Experts of a small language model: width 192.
Below are experts of layer 4 (counted from 0) of a mixture-of-experts language model. Rows are named router (the router's row for the expert), up (a neuron's input weights, with its number), down (a neuron's output weights, with its number) and show model dimensions 0-95. Each number is 128 + 32 x the weight over its row's rms, rounded and kept within 0 to 255. Numbers have three digits each.
After each expert's rows: a language model's description of what the expert responds to. This comes from a sample of Wikipedia text that the model never trained on.

# expert 18
router:139151141129136096127048098084162113129208153087152074149187171077167157193136137139121147072126109100145133156145097163185121105145186099076113159170152155156111120112085098123149129110126155167138151136157086124104143092122137098116087124150136128177049130122138086088110117120138170169
up3:070131122104106078050102136157147113124105129111093107107133141144166181089111197058093044079126142110114080217124087085135131167125197199116114092131175069127144143126160120089126161093102115092133117106148138182111155165144156116122148113114176196131186143076113118109099086120118107102
down3:149120105129085098093087098137136115140112122161152136078102119147132124144085146116118095101189136148143088097136098100147155142114176139119133070186153154111133175127151183198156166119096136081105150111141127093092119188172126144154150069141150124114113083107038141144156112140095160165
up4:177137121080130093104091078123145167109156151109138140124124166067192136189174067180096135125132075135100130140142192093173150162135157103092205103135084056162077096110122124061131154126163154084147158123147144127103150153159127080102060142144113137176135163128111116179129116151156132170
down4:135146076134109101148175115140075170129146172167163156159166140134159109129143105176145142092150102155101147143156101129103099142093156120173139165111119120168091125177102152162133126116232118137130149160167058080125172075125138123113134128184018138161096072082142103201207168119102156136
up5:089098165161131100139203103148170117098145137132129140103128137107128120078119067180095136106074156100123121127151126151193184157170166107171124182177105117176079147115076123133112101104204088133163151130094082165092135116130097130140113116111129150153073088208102133151204147120136155154
down5:131118137130158114159111154099114091142055087061131145155144130116163135154111113084138091149187114090134142162106131169163096096116118167091149106170166128100171160151212195134103099152138129138089091141087081095153156169086181207163118160063180153117110135169109102126107091074197123227
It responds to: Articles and determiners. "the", "a", "an", possessives and "was/became" after prepositions such as "from the", "in the", "of its", mostly biographical prose.

# expert 7
router:167144149155126165095071134103132137117160167072126104129178145082131142194123137159096102102064149089119126140130159148162165139133194088127118161174194130134151157120117124060133128091190082123149117144119098136091192117090144113122125203187137101129117109133124092053168147153139160096
up3:138092104148218127136158186161133103125109097128140120105101122174168139159137113165108081127132158134136114115157124135103069128145150104137078086116162117108173158095124132114106111112046161133162170145137170145122182138144188145098091184103157120131166089161037108161100143168114157144
down3:116147180066174103123124147146080110084164184111114121127133149126071094126180165094061085191115244128122129113123112134117127098111124137153108153165151160139143138105112188140207163123125080130108163107141136066104139126154131115162123114098133152169150125143032155097120084137144150115
up4:126115158148126122087133122136096152191182133094101159167123199135133136134131105121073144125164102078142127149132165129144130120098145113120105114157111138189176096101111125122103103110116135074053059162171164110098143107129170097143097103144108080156068166137087118089092172138151133080
down4:204131143130108103082109118112099150117053136142110151114135155107106124127151180100072079147105072121109096094100151109049170134167108157115104166139161168060143144088197115073144169181105124106204171152113184148120126093098096090109145166095153147088064113140144180130142113182130075142
up5:114167113102209063123102116154145107075134143092137144104128158104122089171135110124101148118088143024169070098124111172137055114104102150131114147170176084135152135167132134076096122088160110073068170106189186148060123149131097131159133143112137075163173122111148101123146147123142145114
down5:148142150146104177115060138123101169156146099108162097134124116168090096130147102138131102138136100168135177159135170157232137152129108127111077120156112113163157157138121160134102069121130101142153031161107101061115123205081200131133162127184094122137127134121156105065157141101140112153
It responds to: Line breaks, open brackets. Line breaks ending list items or table rows, plus opening parentheses and opening quotes, in lists, infoboxes and tables.

# expert 27
router:193102094123148068118093115117128188151202101101178141133141179117184146129165142094111103138145114109079103120127120082162146094153176110146141118144166087153113124114145097101185100122174113182111173148126128139122128128096163136135137168140186149143121126121041120069105052132144169052
up3:180155147101171108162114151111174164105129110154129108095179079144172118109229143136136119150157104132096073117132134091133098126145089094117114150198182126158148155062145127153192124103119123219107147153117121153169120111157118177108149118107130072100127103176099112118139103139135152144
down3:107188122106085108154125106148119094087137166137205151196162114145116128141087074175105174113187119125130158143101075113069163103139143107114166136136109133180125129117081135124161128188121114134126105198101107194134124103132119166092156110124112079132156176164115104160078152095089157140
up4:181192087099136176131121152124132098155117174096123063112132106107111136141145105191143176153131117098102116131101108162119116197128127144142148178188180118142186122095133139062165088123124092156103061156078118186178126213143139058131088085157121098158157125076183088135070126070117152099
down4:099132111117182109115109160106117133130085151099112121139082142129139106178120140114128144140183165117133161135148139167125127140113089153114116046097170135180097066078127160089165128108034119111132070149102184170156135069151132116131114120049145113102199126118079114117138169151138134144
up5:156107130139159141142126100074122149169201074074140139112071209140134113138104126079091129140105133104168121143175166076161139137104154054136132144165148103146069126118130114116103121170103137119143168158130130111122126065141193141112102170206187090105023126107094140059086141121115151127
down5:127108122086148121157110119135150038153139111080115135124151117099151066183111112151152176159173137168118177202195175079199115136100131114143128125096130090130113043198129129100106143173079145091170140082120113073143153173104160149183087190118132128133158141102116141109122097127134113118
It responds to: Paragraph breaks, header words. Paragraph breaks, table header words like Name, Length, Coordinates, and sentence-opening words such as There, It, However.

# expert 38
router:122074129143164095097123123147134138140145140063180125124143175085115146150126132168072137099178107086133142130183124131173124119149108092125131163190141132136083148128095118064171085133164095164120132172121157139155132126111143096111079172125152128135064097112066088091122034164059162089
up3:091146141186175132124112126116083162105162180108161126160117130129053132130155132099115188108132098150148121142118135100202021107155143158134107139159127089194153132132196117118166123122172149147104116102165161121073180081125161161155177124072096122132163093146116104091115165062089122020
down3:122162096117144108130106149189149169101099130067096158077099091149211101141147153129111114147162201132107128176198107086154099150125153133166129166119109130079123111057130096077128101147091087174132136154143091130149082170158167132162141125153139195123082145136102145057165103100136199139
up4:168104124171101100107050076095126127139166158168124121175131079100114140188172121129121092074130123157107097143087092102100094088150144117140141148121150153113054123131110058140163114135158130146123132160182143137130139163103116147085125104153150135109087125141111116075183244130105106160
down4:122109104113134166116133134124131127160089125146128135112136140110156162138089141194100099096119104146092073095126215132120098126124120140095131158080086078094092056111149070077116173065168130114078196124104136090194152150164098098194155083097084185177102124104144162115127164185156136175
up5:087124104141120076101109119156144133076128206118139121101138151140160121097145102221130115112139107087177163144178110158145153105108122063088125129176125142095061106109111135165159101140104152159209182192145090152089148104109133109139126123147172133115160157140114134174197094058106183127
down5:105139159139136170132132070160153198169086129152119079086120116142068063159079089136093172110114193129145094118154128171136128116121109117129171159153193194083098132149095143135125185135106099096108094135135173114154143150154146166181130139135096162121111090100128128126158164153150112089
It responds to: Prepositions and temporal conjunctions. Clause-opening connectors such as after, when, during, while, despite, as, for, in, often starting sentences or following commas.

# expert 26
router:154114159133155150108101126121145109089150125130158102148129172088128148190168129159066103090135137098156108101166134114150125114156146048098153150171101117122144145107141072137128057056131163119099187076137107149125143141088144096092146145124116152167119103118106131059137105172090167124
up0:109165181127095102094116165204126119113153173121106192129161136089107120169093134105124150106074084133117159126161124124189120109117107096142102063171120161111143097099179163164206135154138131117120091120147135148150131116117109072159086142137107130166117131173122102112146115196110182130
down0:104092130131125118104168102031143184070079132197072139180117090174149125099135108149126108088115072142085134095096154052087115098140122101172153148130147170178153162124154131091102117108118159133120167117088143138121202105157110142137137126141161093129141144136128155059110143112188138129
up1:208148183157075121132090161121116139144113110118181082220141167106115170095123121135073100125132150128172133116105123091153117140168125141176007102166144102083175153171179127149153117147131142070095162117119096122082125151148175149137112158142183085088134099106121131063112161125163159190
down1:169141104126095175133099157105166123092156139099133101134058148127123170121105172141163116117106044100159096092131120131156142147101185125098126071152151087112136171141068182142136143157113126171117111140079136085153056125099106091113110121070091123155129066114143152157104160136187135115
up2:141077174156136122116076098103142089050165130116107143095123123102158146166155110119083111073177071083124159089174118112192144118142137099155113147101077088167146141066120140136169045070090077155113136112167124161175111190111098117107202167119149110130094095193108137121113171169129143088
down2:108090104135130037095171181140122106098159084140139119112156119231145129152198120131150143148114131166129183167117151123082137157058144176165114143090115156146099120122117107107113084093200177190163112091067101131096139146137109096145131146186220084127044171083035097109114149165123117101
It responds to: Adjective suffixes and modifiers. Adjective endings like -ic, -otic, -al and possessive 's, plus modifiers such as other, new, local, original, political.

# expert 25
router:131153143137131093070128128128171153163145116124179094164129187098103111132175102176085143122140111091111105133142083155137093113171159086119077160137124137149154196099097083124182083094141148179146116115152125171127159086083169095105125119193147092151123080113070074091101102147068178047
up3:163149142094058148121137082145152134082139090080115170051150093145118088141116160098133106110102062115098150147108156132140167052188148114049160174132154104037101091142162107108108158090129112077115184134138129095073104181126166107107133123183124120131069150104098118187167173202110126132
down3:115160121130161158061123153166138145162132153207125094133141156112159136153113144091180183148090151068110160088122140163135088078105167150098131147132105106154179110162061149128112137099134101122128158113157125192183115117161099105133166113109142177155043151118114148141117084126123118128
up4:134113153129159145115115123128172156122202122109130099189125168108159156153115143192139173091101120101130116072134148147094167057152155127100168132170140097148164114071122055115098153127155127186126135148132060123164115126085075212114135185174134078161127151162140118074131114112154192128
down4:101098130130183137126102142040169149159084143118140103181107097124141119146156107149152138121096140116120158125142145096123122124143128013166142121161066096073186127108125126078143151103182144125118176158106081144149144128123156142104123122115164158037045153140109131101170190122164100128
up5:108088133076118138168167100194163105163157101123177165139125163127103137130148089138119168053120155095127072107154123176194101100137129074158177135157138094055128102125088143121167115166113131179145154152131128109159156103158145090053093132167079130149131155128118128117105195151142120113
down5:159156091170112142154161149100127083048110119116114101077165075149128124142154122143159073141196181148142097103167132096122121110185098129123117124096168135087155157061134153083150110120098106078137202096101146159093151157093121178182119103144156165119106145104154121135149078148118087144
It responds to: Verbs after auxiliaries. Verb stems, endings and modals after to, would or had, such as to punish, would buy, had, raising.

# expert 4
router:166102136108124122118106127150134125102189083104108123143147160133121109191143172137091077102107095121110121128163155151189114115133164103133133156174153096136131168133082095125177106070138108122086135130125111146159183114060165069101099150102139125151105132124085084105130093154149180123
up3:160103134112091150096119107110077054147104118161108101176078144159135150048139159139142085061074106165092145113126117145159147125208187124068129151110144142143151140100105117081164125062175105128086100128141134149091120164107128109155100139109112175190137143144160136099152157100114165168
down3:179183071101125200188108153129115133096143171163144123081211195148146109101080103113114189190133134114139162131065128139155135098123160115140127106129075097138113084144106108120092111100158129186189164134164145117117172126129147067158180100133147131097166105085115162165049144048138133131
up4:121152176137142127066089158134113141099083156111140100135139170148142138103166162051143075079142100088126118118139161066113153108113100134140133072121157127118102143091106131081183077106132062113177168097085078122091174102162155135115115115162096076157183112146167155134114108195143116118
down4:174142109101200197170165179144141132166088110137121122108217172118066167145156124107083124144136119134131086135188154106148129061114119140102131123118199116135131158139086104107080143074075181072194145112127118126172156159142130165062113089160149132140135140146097113131109131119112103128
up5:190149181108139141160137070153155134139113103105092145103169132139166110146182188131096096164138189102187144156147181138170147111204114117057128137215136105128124129105150160096116171119109137143147141121090140199078114154144191158131115138100112125124106152162132095112186180146067066147
down5:182113145142129125094135210192101117110090130123165114070128141079170132139161132147135111143085160154098170115197106147117112109102147137164148147139150070103138135231137149146113124094130126113157139152092133164150152137103100077165214084171049145135134142095106169146138094089091117164
It responds to: Determiners and quantifiers. Sentence- or clause-initial articles and quantifiers after a comma or period, such as The, each, two, all, with.

# expert 5
router:137115093140134105163084102167149110071173108089166135115179128096137140172114133124098132105152108157127091127127168133171104099149101133116118114151170088119128130132131128127205093093134109167117109088160119168133204126117157142100104122191123122145140094086121083090159060120102152105
up3:188149130133114140130051117112101147145119178126084117131115154107083142113089110114094147095120141132115110107135169130179155085139170110149163136171182100179116166066180050144107122157091124180133128189116119112109162180062163140118124124238119155160132128134117107147086079114146120142
down3:143196152108096128152143171104103186091126140106129156168111134078161120038116164116112118144110095179123144080091119142060145185123133182068194155120163126206131121154173192140115146115124123098173064115163059070114086135139140146138142084110081113088148135121131143113087159104125104109
up4:131089105122157163126146120107117116076141100144145132155115103083139121076095149119126088149121174163079113153089149177138090076080174108125134128142154109121093111154130080072129165156130155144136178212115076080132110100090154107117161180176147133126056127112152140165098111147167137107
down4:135111096107075133098133124105103132118138110139125170152180112084097058128088174047110079133095144056111169118181132115138122145142166144149156148118154111101212175113126151067165112135151179075131176117171164096127168121141131160165165131147163140069123110131160137120083170124118110169
up5:077149079097120162076133100142102155087170130107162125085113111175152190194101138118161139111074130146129098141118129119079138148139154154158156180123144163151134177156112102141199086107136128137095129177109167186133150102112127147114144122127134097112077062131129133162115056122107162146
down5:146155162171211133127096124139097103129147108185060150167156164100166105110104149155102125101125146134118158128137040101176118125098176125077149126102104209065147096118110117091109086101164124153095112163151137078174162145154091109028178085129192140176130064128090152130126131127169177121
It responds to: Agent and relation prepositions. Prepositions like by, of, with, against after verbs or credit labels, e.g. Produced by, command of, Website.

# expert 1
router:186130122127167115100140049132145119089219108065115114134140162095150168205141154160084119061121121087119147149208145166129141115140119100085155101151120084113134171145122101159125129152161105162116155157158106108133179117117162115095104141121171106148123064139122110106152096139130112125
up0:133138095117085075115113092092140131077087154106129112187127169123124163160196175163128133136139128095201084108201190118110113147169141147119113179174118123126068147152137157102192136164131168133176150140135139113132131115158082165060104102182123078140132115140186148095193141132097168155
down0:127106139169104046088130082095079097103162106088114120132091151142141120191129116124086106116091104132081145149164104135108136107137143119074150089148103162166124198165103109127140072159098124135127108152060115150143123138069096152159148119180156173135112131144142079150162185110142110097
up1:128142090136140173155088167142180113131127129135115145196152115116182132134103128121133122138144121139109140156142097149172130151150201121149092123154171065151103130120122058150155124143162091134153135133132089164136117163166128124116124157123143162139093125167092136128136031146118149089
down1:175093160082152145128098104168053142129120122149161084108089145129099170173148160162094121135092108134075130089136073194119145068135176120117116112129129126161099146153155140157151182098127082121034127177088123133197105093104162124120121163089127177115094104171121142136151121024107104166
up2:162168126160199142127179135118154117124097178133155149125092133114164138072112163192162112114103135113135065113215160098145144110150102120169075148193156115128120170127128106106129101105071094100118117107115184149125120163144115122148100117090094151196115130118158130122045144110157131126
down2:144121154146111166108051081131144064110125111143186153112137148146089167171128115105135137135096143114122103042139125167183099186132121149084139148141161077181129140073113120092083104122191162139144182036162149069138148159130151103164107122129087108117133132158113183095155150100128112187
It responds to: Place-list separators. Hyphens, commas and in/of in geographic infoboxes, lists and tables, plus region words like North, South, southern, rural.